From a checkpoint of a small mixture-of-experts model trained on Wikipedia.
Experts: 40 experts in each of 12 layers, 2 picks a token, 20 empty slots to pick.
Below are experts of layer 7 (counted from 0) of a mixture-of-experts language model. Rows are named up (a neuron's input weights, with its number), down (a neuron's output weights, with its number) and show model dimensions 0-127. Each number is 50 + 12 x the weight over its row's rms, rounded and kept within 0 to 99.
Before each expert's rows: "mostly gets" lists some tokens that are sent to it at least half of the time; "comes before" lists some tokens at least twice as common just after its tokens as in all text. This comes from a sample of Wikipedia text that the model never trained on. Tokens count by the router's weight.

# expert 24
mostly gets: "|---|---|---|---|---|---|", "|---|---|---|---|---|", "|---|---|---|---|---|---|---|", " Coordinates:", " Historic", " United"
comes before: "\n", " ", " 0", " States", " 1", "-"
up0:59 47 47 39 54 35 63 61 55 48 43 47 67 41 43 55 26 57 41 40 45 73 53 38 46 50 36 53 45 54 33 48 49 64 47 48 65 43 28 59 62 47 37 54 56 56 53 42 70 35 57 41 45 61 62 20 58 46 44 59 68 46 37 71 65 42 52 39 37 42 53 58 56 60 32 39 56 72 42 40 59 55 50 36 58 25 44 53 48 17 19 38 42 44 62 55 49 52 44 39 34 62 57 55 36 49 37 48 66 37 42 55 45 50 42 54 49 61 44 59 56 83 41 53 48 76 85 55
down0:68 63 37 57 59 60 42 41 55 43 33 72 51 45 42 57 44 26 51 60 55 66 60 48 52 33 26 22 60 69 52 62 50 54 44 58 52 58 47 59 42 59 36 22 46 49 67 64 46 42 38 48 49 45 66 35 69 33 55 48 60 52 25 57 41 57 67 61 65 47 55 52 55 61 39 59 35 46 69 54 46 32 55 45 37 49 46 48 66 45 39 29 52 45 68 28 34 44 48 27 58 70 53 33 24 55 59 48 54 48 43 47 40 66 53 56 30 46 68 61 30 62 42 47 51 41 74 48
up1:50 65 37 51 44 54 38 69 52 64 45 38 40 52 73 47 36 51 43 28 58 40 48 33 60 54 38 51 26 48 49 32 47 32 50 59 55 35 52 37 52 69 62 52 43 56 44 60 69 28 44 50 41 66 40 52 54 61 49 46 76 47 40 24 58 71 65 38 21 25 42 45 67 31 60 31 45 46 53 70 37 49 65 50 53 51 50 71 42 50 47 71 36 54 43 41 65 38 55 60 41 56 57 59 59 50 56 55 61 47 80 32 60 73 61 47 42 48 52 58 68 45 71 48 52 46 46 55
down1:53 65 63 60 40 64 61 32 49 53 48 60 47 22 58 44 40 35 38 48 48 32 50 57 57 48 51 48 49 46 55 48 59 45 50 59 78 42 34 45 55 61 69 41 34 26 63 61 56 74 61 47 57 55 61 65 59 54 41 51 46 24 45 48 64 47 38 48 67 30 51 65 45 68 63 51 43 48 41 44 55 62 52 29 34 57 68 60 45 58 54 29 57 53 39 55 51 73 47 35 55 65 38 58 34 54 37 64 46 66 64 43 46 43 51 55 54 13 49 41 71 72 67 49 32 63 35 37

# expert 14
mostly gets: " he", "u", " she", " newly", " Su", "oti"
comes before: "-", " was", "u", " ", " 34", "w"
up0:38 53 35 63 40 56 52 39 63 44 56 53 50 50 47 31 54 38 51 82 46 45 55 54 72 28 49 52 37 47 49 37 27 66 47 53 55 37 51 47 73 51 52 53 59 56 42 65 66 43 41 52 31 42 49 39 61 27 30 51 55 41 39 38 44 35 48 35 43 58 54 55 55 42 31 47 42 66 46 38 40 78 37 51 65 51 66 62 32 53 33 21 42 48 43 69 47 54 89 47 70 27 47 44 48 63 42 46 58 66 52 60 45 62 46 58 44 40 53 48 44 55 55 33 54 70 62 66
down0:46 38 26 38 54 58 26 71 43 43 49 72 43 42 42 59 59 52 55 39 36 54 47 63 42 41 54 45 55 60 72 63 49 50 45 47 42 61 57 47 63 62 30 56 66 40 50 75 35 47 50 42 39 34 57 40 51 26 35 59 44 51 41 44 58 69 58 55 55 36 59 40 34 55 31 62 25 58 43 37 63 58 41 56 39 62 62 61 46 57 47 33 51 46 43 43 65 52 50 43 66 22 37 40 65 62 61 51 12 55 53 41 44 39 54 63 81 70 58 49 62 35 52 50 60 53 67 56
up1:45 73 41 47 50 61 42 43 42 29 29 65 47 41 45 42 49 38 59 50 45 55 56 75 39 52 51 38 61 31 50 49 52 45 50 48 79 22 31 70 31 31 52 60 66 48 61 43 40 27 66 32 48 47 45 45 45 34 67 70 40 57 56 43 60 56 52 37 44 43 31 72 45 61 68 63 70 39 65 65 73 50 31 48 48 56 51 57 55 50 53 77 62 38 36 63 44 38 60 47 44 55 42 33 53 48 47 50 55 31 56 55 39 53 58 56 64 53 54 49 61 61 38 57 53 35 71 71
down1:35 55 47 30 50 54 64 47 53 49 53 64 57 54 52 64 45 63 58 37 48 31 32 58 78 56 34 61 60 45 46 42 56 52 62 59 83 51 46 50 49 50 59 35 72 57 42 43 41 47 53 72 56 55 60 69 52 53 58 59 40 44 80 36 49 27 29 51 54 58 49 54 53 42 60 57 66 50 41 61 35 44 71 36 79 56 52 53 47 53 40 51 52 62 33 61 38 52 31 62 37 60 47 71 66 30 26 60 61 43 60 60 31 35 43 58 41 39 66 66 60 56 72 51 67 59 50 46

# expert 2
mostly gets: "ations", " members", "ents", "ians", "ats", "ions"
comes before: " of", " and", " in", " were", " are", " to"
up0:15 48 43 37 59 59 59 72 56 58 58 46 69 48 44 51 50 72 56 61 45 68 61 70 57 57 51 58 59 18 61 65 51 49 42 46 39 19 50 59 30 61 43 53 50 66 44 47 71 62 56 63 47 35 55 55 39 58 47 43 49 71 54 63 54 57 60 34 59 29 56 43 66 51 37 59 55 64 50 47 32 53 59 68 52 23 66 27 40 42 37 56 68 55 60 50 63 49 54 39 49 55 65 53 60 49 41 56 48 36 66 46 70 42 57 32 50 22 47 54 49 55 50 43 42 49 72 39
down0:54 53 57 58 44 41 65 29 32 59 49 35 53 39 63 54 56 62 45 46 67 18 53 39 45 49 32 44 51 64 47 55 46 38 66 64 59 62 32 47 27 54 54 43 49 44 45 39 35 43 50 54 58 45 47 47 58 54 41 23 31 25 37 51 41 38 53 38 49 71 43 68 53 46 55 45 39 52 53 66 56 47 45 61 37 43 59 61 59 41 40 38 32 42 48 51 39 38 57 06 46 53 57 80 46 60 34 50 39 39 52 42 34 60 54 44 36 51 37 69 62 41 57 56 27 43 30 72
up1:41 38 54 53 51 52 48 44 53 25 50 47 61 38 40 64 68 68 72 48 53 48 61 67 64 60 56 53 13 39 47 46 28 31 36 46 45 47 30 55 52 34 53 53 37 24 58 65 59 40 36 46 59 40 60 67 59 49 28 38 53 23 40 46 47 42 66 42 64 40 65 59 50 31 42 64 53 55 48 35 44 44 49 74 35 51 50 54 57 53 48 82 60 39 55 36 53 57 56 35 67 47 73 53 57 43 57 41 34 37 63 46 76 59 47 50 49 33 43 59 35 63 49 47 53 47 63 45
down1:32 86 50 52 58 37 58 47 47 40 47 72 53 64 44 62 56 59 47 53 57 66 62 69 28 56 65 52 42 61 41 37 46 61 41 48 64 30 67 69 52 44 49 65 53 47 45 48 64 33 52 47 70 46 31 54 31 48 43 36 55 65 62 39 43 27 49 79 47 49 50 50 62 40 47 58 29 42 43 60 34 68 56 60 44 35 48 37 52 49 50 54 55 49 38 41 29 53 58 57 43 36 40 43 53 59 42 40 47 63 17 41 47 36 76 46 46 34 51 45 61 43 59 44 23 39 69 37

# expert 16
mostly gets: " at", " under", " against", " by", " on", " near"
comes before: " the", " a", " his", " their", " an", " her"
up0:76 65 43 56 42 77 55 42 50 55 72 44 53 61 70 23 50 59 49 51 83 45 49 28 42 61 51 23 44 56 39 35 48 48 50 44 54 51 45 44 47 40 39 35 65 49 41 53 60 44 54 39 57 65 55 56 45 43 50 45 54 51 41 64 52 39 51 37 50 42 32 57 60 81 66 67 47 31 26 32 41 57 48 73 57 48 34 68 34 70 59 61 53 57 55 40 49 44 40 72 26 50 53 55 50 51 51 40 54 46 53 43 40 41 59 55 51 31 69 65 53 34 60 39 38 55 74 60
down0:48 46 34 43 38 53 51 23 30 63 53 57 47 57 69 33 71 47 51 57 46 34 47 58 58 59 46 55 53 73 43 48 64 37 38 64 50 48 35 30 30 40 49 67 37 64 45 49 52 61 46 66 40 48 21 57 39 42 64 40 44 47 51 48 51 48 44 61 50 79 38 70 38 47 52 62 31 42 48 55 37 38 45 63 59 69 66 30 47 80 41 69 69 30 45 41 51 65 70 51 59 35 54 62 42 43 48 66 53 40 45 45 46 44 35 58 69 45 64 40 56 52 67 42 32 69 58 58
up1:51 41 52 45 43 70 71 22 53 59 45 47 56 56 27 40 70 41 59 27 49 52 58 37 31 42 39 55 57 52 64 26 38 55 38 40 46 48 57 46 29 62 32 75 64 48 53 47 40 57 55 57 70 50 66 55 53 61 44 29 50 52 36 43 71 52 49 39 52 55 49 55 58 36 47 46 44 40 50 44 33 34 66 62 45 47 62 61 44 48 50 52 36 10 37 54 66 73 55 54 61 50 70 42 50 56 74 48 62 64 69 59 72 46 55 41 66 46 54 57 46 33 47 52 43 41 27 63
down1:31 55 54 34 46 51 32 42 55 57 83 45 58 48 37 39 56 52 66 48 54 47 31 71 40 42 51 36 68 36 58 55 75 34 69 63 39 75 41 57 54 76 32 30 52 65 64 60 51 57 65 56 48 54 61 55 70 57 37 36 47 43 41 51 52 48 50 55 52 56 51 66 41 55 44 48 64 36 69 44 20 38 38 70 54 63 58 53 69 61 44 38 63 58 54 53 61 61 39 49 49 66 68 15 46 60 51 50 56 63 60 58 45 50 32 50 37 39 32 46 61 47 49 64 58 44 45 54

# expert 20
mostly gets: "ya", "ola", "za", "va", "ida", "ana"
comes before: " |", "'s", " and", ";", ")", " ("
up0:49 28 39 61 63 59 51 52 53 46 49 44 50 43 44 55 57 77 42 60 60 48 47 51 42 41 35 41 46 60 38 54 63 60 59 62 54 63 47 63 68 40 31 20 55 38 36 67 44 31 65 18 49 54 53 47 49 55 50 57 18 66 53 54 48 64 46 62 46 34 41 35 64 36 42 53 54 44 59 23 42 64 47 43 42 73 50 64 40 78 85 48 45 57 41 64 69 51 56 62 61 48 59 58 46 56 38 64 40 49 39 32 53 56 58 33 52 36 38 45 42 56 44 71 54 45 43 68
down0:56 52 34 56 38 47 54 53 58 51 53 46 62 44 56 46 60 37 72 46 65 47 43 54 43 23 50 48 31 66 50 55 53 60 74 43 36 39 73 16 44 51 61 45 49 38 45 44 53 49 38 45 69 44 56 41 45 64 46 60 74 42 25 40 53 42 51 41 38 43 50 37 49 58 40 22 49 46 45 46 53 43 33 49 42 56 40 50 61 56 47 45 57 56 50 57 38 49 75 49 66 55 63 50 29 43 38 26 81 55 31 51 50 65 50 66 72 37 45 35 47 51 63 37 42 26 39 21
up1:30 46 36 76 52 51 51 62 79 47 58 55 51 27 47 46 46 37 44 57 58 47 42 35 60 54 43 65 38 66 76 54 55 44 49 60 49 40 44 55 48 59 57 63 54 26 54 70 34 49 37 52 46 53 44 40 49 68 34 42 64 46 46 44 52 28 76 32 52 56 62 68 49 33 31 43 62 31 57 31 44 46 77 34 54 47 40 65 66 54 21 75 64 42 43 56 40 70 60 65 37 49 48 49 43 43 43 27 57 24 42 56 53 52 52 51 56 69 41 51 50 50 44 54 57 59 47 50
down1:66 46 53 46 33 50 50 64 35 43 57 68 50 32 53 42 31 44 51 44 56 61 43 40 34 54 66 45 17 58 27 46 42 44 65 44 57 42 45 49 21 53 59 57 37 62 42 42 66 51 29 53 68 35 43 50 66 49 61 57 65 51 54 39 70 48 38 36 62 64 46 63 38 59 69 41 61 48 56 44 38 59 38 59 48 37 42 62 40 24 64 36 46 57 43 54 34 48 80 53 73 48 26 43 41 46 40 69 60 41 51 42 30 41 46 49 47 57 67 31 41 46 67 51 34 58 59 44

# expert 8
mostly gets: "s:", " ===", ":", " also==", " (0)", " Location:"
comes before: "\n", ":", " 1", " a", " 0", " 3"
up0:54 65 40 36 19 59 62 38 59 34 32 48 46 44 41 32 43 45 36 36 67 68 61 65 43 50 50 52 71 45 45 63 56 49 57 37 36 55 41 46 22 49 32 62 62 43 53 56 46 46 56 61 43 39 51 51 49 47 53 40 62 66 40 72 55 21 47 64 42 42 69 43 63 39 54 74 51 68 54 67 29 49 51 73 45 50 35 59 54 46 57 59 50 59 67 63 41 45 70 29 45 28 57 60 47 50 54 32 40 63 58 58 40 52 52 73 54 49 33 58 43 26 53 31 51 55 36 44
down0:45 53 43 57 51 62 63 51 76 54 36 33 46 53 71 64 53 49 48 40 23 49 67 76 67 56 41 58 35 39 42 59 41 48 61 38 48 51 44 61 62 39 40 26 34 49 59 48 40 55 45 40 49 70 61 56 40 33 41 52 64 47 40 54 58 46 55 51 74 27 43 63 68 60 42 57 64 64 51 45 47 37 49 61 46 31 31 66 23 43 49 37 44 62 49 46 53 47 63 67 51 33 65 49 52 52 49 56 43 48 58 56 60 25 58 53 45 88 44 48 45 63 61 34 43 30 40 27
up1:55 74 35 59 37 60 51 55 53 62 61 54 61 48 55 36 50 57 62 66 47 46 47 34 69 40 56 44 42 44 64 50 66 43 58 57 55 52 39 28 70 42 61 54 53 50 58 60 58 46 42 37 60 47 65 50 76 51 46 12 51 46 56 42 68 51 44 47 31 60 47 34 58 80 61 44 61 49 59 37 71 54 47 40 70 46 44 66 60 51 77 69 72 54 56 39 42 55 31 61 46 41 43 36 49 52 61 38 55 63 61 53 73 53 66 39 24 44 45 56 64 52 47 30 60 41 66 35
down1:29 36 48 43 65 32 37 26 36 76 32 50 59 54 49 58 58 54 47 46 52 35 56 55 72 61 53 48 83 43 46 59 42 45 48 39 63 35 69 58 50 47 43 51 53 45 65 57 33 76 50 50 75 65 53 45 40 45 56 59 17 35 58 47 50 48 62 45 53 45 47 38 44 23 31 57 61 56 41 50 32 46 47 59 42 62 58 34 66 75 63 51 65 52 55 49 53 35 44 37 71 59 35 56 35 53 44 53 35 30 53 56 73 66 45 36 56 65 43 53 33 57 47 55 44 50 46 47

# expert 27
mostly gets: " who", " they", " that", " because", " what", " if"
comes before: " was", " is", " were", " are", " had", " of"
up0:46 34 51 31 53 50 41 57 50 52 41 56 50 59 56 55 40 65 62 38 60 59 80 28 54 51 49 33 63 43 47 46 73 56 42 51 63 35 40 55 45 55 27 56 36 59 50 39 54 33 32 42 45 36 61 43 49 54 49 44 52 47 66 59 55 69 60 58 44 59 55 38 39 73 74 55 63 60 43 70 31 58 82 59 47 47 39 49 31 76 57 56 39 29 56 56 54 42 48 57 41 49 59 47 42 34 50 12 46 16 68 57 49 58 61 44 51 40 54 60 54 52 53 58 72 41 51 63
down0:25 55 48 51 55 49 44 46 46 41 56 56 45 56 34 45 60 36 39 50 52 45 48 36 64 44 54 38 46 48 57 70 50 37 43 61 48 38 49 68 69 55 58 53 45 44 37 64 63 63 22 40 43 46 55 55 48 50 35 53 63 55 35 47 41 99 54 62 44 59 50 52 42 39 64 83 53 55 54 54 36 52 56 48 41 53 50 49 33 42 50 79 67 61 51 77 39 42 58 45 60 45 45 64 31 52 63 44 34 38 40 47 54 54 62 37 65 66 58 52 45 31 64 71 56 37 59 59
up1:66 52 43 58 54 50 56 48 45 44 56 50 50 64 70 48 48 72 41 73 71 71 49 49 05 55 36 40 34 44 49 42 61 37 51 44 42 63 48 42 52 48 56 51 60 31 49 34 42 57 38 73 55 45 46 56 83 47 57 54 47 26 53 36 42 35 48 66 49 41 63 62 46 59 39 73 43 54 38 78 50 44 50 70 46 40 49 55 45 51 59 62 57 40 39 56 28 46 68 44 48 49 50 72 62 41 67 27 65 51 52 41 37 62 42 71 64 35 58 40 50 55 41 43 39 53 37 56
down1:63 54 53 24 55 62 52 65 39 39 16 47 59 45 57 44 63 53 49 65 35 53 45 43 65 36 40 57 47 53 77 44 54 36 51 51 70 30 40 77 60 56 43 54 50 50 55 37 51 33 53 44 40 42 75 47 49 53 47 63 74 63 23 59 51 80 64 42 39 56 59 32 63 60 24 49 57 52 50 55 55 47 68 54 48 54 57 26 51 49 30 44 37 55 45 48 63 68 42 35 35 62 65 64 75 62 40 57 54 46 53 49 39 48 56 31 41 54 71 45 45 60 54 47 52 63 42 47

# expert 29
mostly gets: " Cat", "at", "ot", " table", " Did", " Ball"
comes before: "|", "ot", "n", "ar", "|---|---|---|---|", "|---|---|---|---|---|---|"
up0:53 61 61 61 42 53 51 75 55 45 49 34 54 50 39 51 64 34 55 45 31 53 46 38 41 43 41 49 61 40 68 36 58 59 47 32 68 44 53 56 56 64 60 56 40 39 28 61 56 64 61 37 52 55 61 48 45 46 26 61 31 60 67 33 53 20 59 26 32 49 29 38 60 43 61 39 55 55 63 22 64 24 62 40 49 39 67 64 45 67 48 55 49 48 44 74 57 57 45 64 46 39 45 56 62 58 50 50 58 70 47 48 39 66 67 27 38 43 49 44 59 39 41 73 37 54 42 66
down0:51 32 63 33 77 30 49 45 47 41 36 46 55 45 66 56 61 40 54 61 42 63 52 49 62 46 48 52 41 62 49 45 29 48 49 35 32 46 31 60 58 52 58 49 54 46 63 53 51 60 48 42 26 55 40 45 69 43 73 56 30 62 36 41 57 58 60 73 46 62 63 62 39 47 28 57 47 25 59 58 38 39 59 43 51 58 41 40 61 40 46 60 63 60 47 61 34 55 39 31 40 69 56 42 48 36 47 57 33 58 48 34 54 44 57 63 68 41 41 71 55 52 76 45 38 34 44 93
up1:40 32 54 58 52 47 58 77 59 52 53 22 47 38 50 66 61 25 59 26 52 51 47 54 47 51 51 43 67 47 50 49 36 69 58 34 38 64 29 51 42 41 49 65 59 50 74 60 61 50 62 45 62 44 29 33 57 50 81 40 48 60 49 65 32 51 39 63 61 36 59 25 66 55 50 41 62 51 61 44 24 70 49 42 47 61 48 55 59 50 56 31 55 56 48 42 26 44 59 34 45 31 35 46 52 50 67 45 64 58 45 62 60 60 62 52 42 62 31 60 64 64 38 72 47 49 55 42
down1:61 64 44 27 39 35 68 26 39 61 60 57 36 51 40 59 53 47 51 61 54 46 51 42 52 54 53 60 25 37 53 64 55 55 50 61 55 35 39 56 58 57 46 84 51 39 60 43 43 51 63 61 51 57 47 56 58 65 48 70 44 43 48 56 52 36 72 65 55 40 39 69 33 48 51 45 37 39 65 63 28 73 52 62 44 30 51 74 48 40 43 50 67 29 53 46 53 52 57 54 49 50 49 49 46 28 50 64 39 46 62 82 33 40 42 86 50 57 32 43 43 42 46 57 59 72 37 48

# expert 0
mostly gets: "о", "}", "!", "а", "т", "е"
comes before: " |", ")", ";", " ="
up0:45 63 50 60 45 39 50 48 66 50 60 49 52 47 42 53 50 51 48 45 57 53 60 47 45 54 42 19 36 37 37 28 55 46 63 33 26 79 24 43 34 41 52 58 42 69 72 46 43 56 63 65 55 37 59 42 38 49 48 53 32 45 52 57 51 47 54 45 42 32 67 47 30 45 39 31 50 22 50 44 55 41 44 33 49 39 75 72 60 40 25 62 33 55 44 83 38 45 49 59 46 40 43 35 49 50 64 55 56 25 44 38 62 46 56 63 55 44 50 60 44 55 41 53 54 65 64 74
down0:39 38 50 49 44 48 51 39 57 55 64 46 65 39 36 46 39 65 33 33 47 24 46 52 53 45 55 58 38 55 39 57 40 45 53 63 37 51 63 35 54 41 49 40 44 59 49 42 46 45 54 57 42 43 59 47 58 59 41 61 26 39 37 61 26 33 43 59 48 43 37 60 41 31 64 48 50 58 55 74 47 48 39 52 51 38 56 75 58 43 62 19 51 33 43 62 44 56 39 44 58 61 54 60 40 45 55 73 45 48 43 44 51 35 48 30 60 44 79 62 34 77 53 69 30 57 73 88
up1:60 54 57 71 54 51 50 46 64 37 47 41 52 40 64 54 60 57 27 47 53 56 45 58 53 51 39 31 66 50 55 08 48 73 72 66 34 64 32 52 45 74 23 52 54 37 40 62 44 49 42 42 39 51 69 42 50 48 46 54 48 52 30 44 58 51 57 56 45 59 52 27 57 59 32 74 39 58 61 52 49 46 44 61 34 34 46 46 59 49 51 47 51 57 55 18 35 40 35 32 64 69 71 59 48 61 40 69 58 41 34 42 48 53 68 55 62 39 57 59 52 44 73 61 40 43 61 51
down1:35 38 54 55 40 49 39 40 56 24 35 36 57 56 49 34 17 63 41 63 62 63 45 52 22 32 30 41 71 49 58 85 40 43 38 52 57 60 40 40 72 50 36 18 36 46 46 45 32 32 54 54 56 52 40 32 51 58 58 46 54 63 51 72 44 62 40 62 43 39 78 43 65 39 43 47 56 67 44 40 56 50 36 52 59 40 50 62 57 66 56 30 65 38 70 54 51 51 59 54 50 56 50 51 46 33 46 68 66 52 42 51 45 55 36 63 58 50 56 62 44 61 62 39 44 47 46 41

# expert 3
mostly gets: " Length:", " Elevation:", " were", " was", " |", " been"
comes before: "\n", " ", " 0", " 1", " 3", " 2"
up0:47 46 50 59 61 44 53 34 50 54 64 55 52 47 22 48 62 61 61 55 73 57 47 55 50 71 43 58 53 53 62 34 74 57 40 47 59 74 21 42 44 43 45 69 71 70 46 51 43 36 59 76 36 38 48 44 64 54 62 53 63 42 46 70 47 66 49 39 53 46 40 52 44 56 46 50 56 55 42 49 58 49 54 36 75 47 47 59 31 41 54 52 33 73 26 43 21 47 38 47 38 31 51 63 42 43 44 31 32 43 48 41 20 48 34 31 51 53 56 65 58 37 40 46 52 69 55 49
down0:38 44 23 52 51 34 58 53 33 44 47 56 45 60 36 38 66 63 42 32 53 68 47 44 54 30 49 54 46 85 50 33 41 48 46 32 40 66 67 34 42 47 43 63 65 48 25 51 36 52 61 67 43 51 49 53 55 65 53 45 67 57 52 50 77 37 60 53 43 85 48 50 46 52 49 69 40 50 58 53 34 57 41 28 65 50 54 70 58 50 44 53 46 59 35 34 53 37 42 36 35 57 45 49 53 65 60 41 57 57 19 61 53 50 57 44 54 50 44 46 41 32 21 32 50 43 31 53
up1:29 65 34 45 40 73 54 33 47 82 52 38 63 45 45 62 68 45 51 55 47 48 61 56 60 31 64 78 72 51 60 53 60 59 30 77 63 61 58 37 43 59 56 42 53 54 53 48 43 53 44 64 22 36 62 47 39 33 47 49 72 53 43 53 60 63 36 53 40 57 42 54 67 41 68 37 66 47 60 61 25 66 45 44 53 44 38 45 59 44 28 55 34 47 37 31 41 39 40 43 45 53 46 48 39 55 44 58 57 38 66 29 73 62 58 35 36 47 38 47 49 46 66 53 47 50 56 61
down1:67 54 22 52 68 53 61 50 28 55 53 26 57 27 53 42 32 60 58 55 48 44 39 49 78 56 73 54 76 67 32 49 53 36 25 64 25 53 55 53 62 53 57 61 42 62 57 53 38 37 59 51 47 52 53 39 48 44 31 40 59 29 25 54 37 59 46 40 46 48 52 44 47 45 48 56 46 64 60 37 42 56 42 54 51 42 44 41 43 47 48 66 48 44 22 71 56 41 58 30 49 64 47 30 48 46 24 54 58 65 54 55 51 63 31 47 66 52 42 36 54 56 67 36 64 51 52 65